Experts of a small language model.
Size: width 256, 68M parameters.
Experts: 32 experts in each of 10 layers, 160 SwiGLU neurons an expert, 2 picks a token, a sigmoid router.
Training: a variant of Adam for the experts, 841M tokens, 6419 steps.
Below are experts of layer 4 (counted from 0) of a mixture-of-experts language model. Rows are named router (the router's row for the expert), gate (a neuron's input weights, with its number), up (a neuron's input weights, with its number), down (a neuron's output weights, with its number) and show model dimensions 0-255. Each number is 500 + 25 x the weight over its row's rms, rounded and kept within 0 to 999. Numbers have three digits each.
Before each expert's rows: a language model's description of what the expert responds to. This comes from a sample of Wikipedia text that the model never trained on.

# expert 19
It responds to: Middle fragments of non-English names and words, often Slavic, Turkic, Finnish or Indian, as in Tim|ur, Jak|ub, Dib|rug|arh.
router:481580522496510524514491500492491546528506475517523502445483502555509513527480498442514544527463511559528514479516481539495477465506541463472489477526499473482504484541495499471495523541475487533533515502495500499529515522506529535493531529464512521497529488474521479474473515501532533500522487521490499485552517476480544469521517462523474508429536473510508511448523543487524484451484454500477509530508475516490487534502459493536506509511502501514495434528487511498529501518520496481485501520483491471494483511542535548501501523466484566478485514524539529492509534504500505450492474492499487487528566489466506500480487523497498500522502484549497496471486507512487523444507476486491484521519491520505483506496511532514521488489474492482485513470464515534494498533478492
gate1:504549482528507525493462511483509424484490461506524493510506515489521516523486506499480515504527476522472502477527489501497523512497484479494498513494515542497515500488500541496484503532476491515551473476479511506505494474496551475511478497508473466481472525459533539523439492537507490480501520491473496498418498517510503535480431488507497506503495476527497520518534480488479486449444493509451530505490506477514492482494485497509522476505536493501472499517444520466511493498461518521473498520524511491505536567508499468507502510470484525446538502548531513481498466546500442541525464500499500497492504511505507479488499503484492478491505512492526502511466498515473572485492500489465558505509506496501564520515476509482464461500467499465523465524471504547521502459454547
up1:509477488512515559485475512474501511527518522472498495463509469510490516447496514505480516487487487485535516529483471494506468499486497502532481533462515509572517475497523493492512522510499567533497498505530497495515526501474503481498503494499491489484513507499447478472550473539501528551510516519540479526454509506473521507509527521509511490478463476501448479440525490480524508516530500463506509522464513507487512479489508517497520507497417508498495474498524482496496475479500502490466519471457537496477549496531575496500519493542536511516508522448493471511472490496499425490513470520473498512488493542481484560464505483534504504525484506499500510462523502494514502506507458485491507522493506512450518522502586462482459480507503504472504504523483476487526554539523521
down1:546508501461511511453482536467521524468488475506500498517489498499526462516485506531512485508486512536466502502520473523527564508511475515490558473552503460526482543503503508513516528506504511484493459510532501536445510475489500510538469491464514466551488524550504531462510493509503497512516512505485430458492482506483468482503502525513506473530492479531496533464521467477474436529560479529514545508520488488473495502484449484485516512507500523512507539486491513550517475506495528493513472521491474494527495437496519486520506482520539485504516469528512523490486529542493502507513526484535522493521466508522506458488496501509477486473496482520478507517563506506488528487469495496471541529531483475499507549513492442495511476563486486470514483479488522513482446500533526

# expert 24
It responds to: Middle or final letter pieces inside names and words, such as Gr-is-elda, Pe-or-ia, inc-ons-istent, fl-anks.
router:477574501524481503521499507447556538495514488535522522508502494506523507544490508443488538482468513476490520471547492489542464479498507494554534512515489497470522518524481528487532502489489538451506481505500477496508510542449466494459523540469497466533472552472494455489476495519499469490495521471564515496518494533514458502500549523487498480495481485545514465479522462493479548455517477504471452504488509498548482488493508451489476524525500515476497478536482480513489523518498518507507522468498488510504510481523481457476494497497487517492504538514485488546492517496480529539486511505510483500515544478438506493498521504520464483497485535519475529480529447511495528517513505510483484511527507462491470539541535487511532537514437489495524519488497495520481512516498512
gate1:487539504490510493518449475488497457498496541528506503488482468476509500448486500537502540503461483499537497497485516489518568491525513503498508547490500471513490492534491492522540493500497445473510498522547515523503547517455470502543542516482492488525512491478491517461517492520506489508498532504509490449515498504501551508526514477530484538541494485547487511489515519501547490476514437490507498534507466492494513549491476468525481529437521554458484495528493505541490477532475504513466531539489492515499501477501480510544506476476529487438462514515521500537468526513510489510501503459464511437510514529547533468498460516478498516511505524526518500493501534511521466462511434497516511497475469531476486467490483530502514480516483515515518466468454514492501501479508493
up1:483565499513501503468516539511467462525527517510478508477474497501478472503496496526508478475481464530478540513504483495525494494539507549537495455492513531504562493500491485512525450480478473454423497459500510556487495514493514477538532499493528439470499487504514506504471522521480494520484522512504507457505521535525499534505532495520475525534495486498526449511499510491521474517524448519481465508471465504541509491525504490533475524470525466475483513492488462519534511481514553503463509500481508496483560489529515519516504470478559483495561500492507484497506493499494501497523470518484532472528499512493481481517463501471513509474445544509509512532501507484503493519538469516533538505530479499488487482488524454522539451513498492537543502501506498522460473539509461
down1:463477489489510524502496533495504469509504481526493554494515488508540527522482492469531471491517505520552489494492475529498544515515490466503492515460539481526508516497522541527486484521514482489560518490506462484481479490494490535505472527519466512520529548534440522530462499483546516501515485485540544524490490510490539494472496509469521468511507532507506480516505522506474504503481498485540478484481459551456500499482485531462496512519500497560482492499502515534494521467451538457525462484498483514546507510483448536530537487527512467523546494521527510518547442487510477494485472518530500519488519487544502506484487485466546471473511480534503524529481489445467498477514502439504495486509547535510534519498511519522494536501470478529544504520506479481467501487515519

# expert 15
It responds to: Final word pieces and words just before commas or sentence breaks, such as breat-her, fast-id-ious, ice cre-am, abolition-ist.
router:478501550498491522514529510514495513527530473521474522502486483522510492476531494451524518530509458533483499471525465468529467489498483504515526445506466506471480513479477453464524512517521522482501480481492503472544491481467521499510520512497537522510515489496531468462494506555450489506529462520486479506495520496480518514508503494519462471483497469506438490494516480502497504496473504529487483527515541492505505524494492481535506489522539484504487464480494517503510475482529487511476476515474509544474490499510525485512450520521519532500469479495538505491474549529462487439493439487512485477495561441444467526493500447509480537548523503512442432506494486497507527462524490493487460524529523505504474494547521538482512526493470545480514541505472521480482517516502509
gate0:466480571493489543512486523505495501429516503515467514472463539561496517565519512485493470489510506501502493500489480523488489486476519486520486484521498487525487531510481506441498529519473518459515528515481505534490507459487514494508507523541508489475470509488477491498534501488486495517491468513501517463518510512532498482419465498529486507531484526515489499523500501487459537502493463519468493512443497502539523495519548555497522494512510473544513471495491501489489494520466508491493471511494539489561496440517519486502498499511545509513469472481481542487473499499500531514475473469502512465457505478493462499506527493487525502515528529530490478488487494474499487506508503471485503505473439521481518538529542516540462504509494565507532515544521481491451540469489444
up0:499491499524558489536495438499522478524468493514515516492513548483488502528477529494519515517506459528497456493516574525528538470478508499539473475469526529476469506476540447546517474490506513502488464496538460512540481522506500519517496467511478456514534495533474434429497533510490539525490510518463485484495497476480460499529521526508495495526509508497454504510496440510500481468514486507501511477507539476481492472468487482512471525517506533502516509539487512464516503470495533550520540419488505537500483506474487505494503540508495516482499498466517486489492521499497491484477510488506484520515501476540524522501491477498502504510502530504484520505542522499494475553476507491505507462514540493507449503488461495479528526507463455528483531497466464501481469453492522
down0:529508489507447498485520482488536498495458529510473458501485441481507521460489520475487475514496493503485491505520502531515444516500485519507542488488520488474524482516475442525486496498488500490503505466495518503504465523510485522565495501502533483519473496508495531457524533512525467503464488522476502551496490441491512534515470482487486468459500466486503486429452520536479487510517482515497498506541509483486486571515520475513468482502521494499540505488503478517533468502554497502517542546493501515470521523492541507510483548507488553460480514500486484498438512473462543507498502460506508500486470490503539513503521543504486504491448514481490524543511501487501528497511496527486540486528503493525533484496540492450546497539500474499436496503450494462484482522510523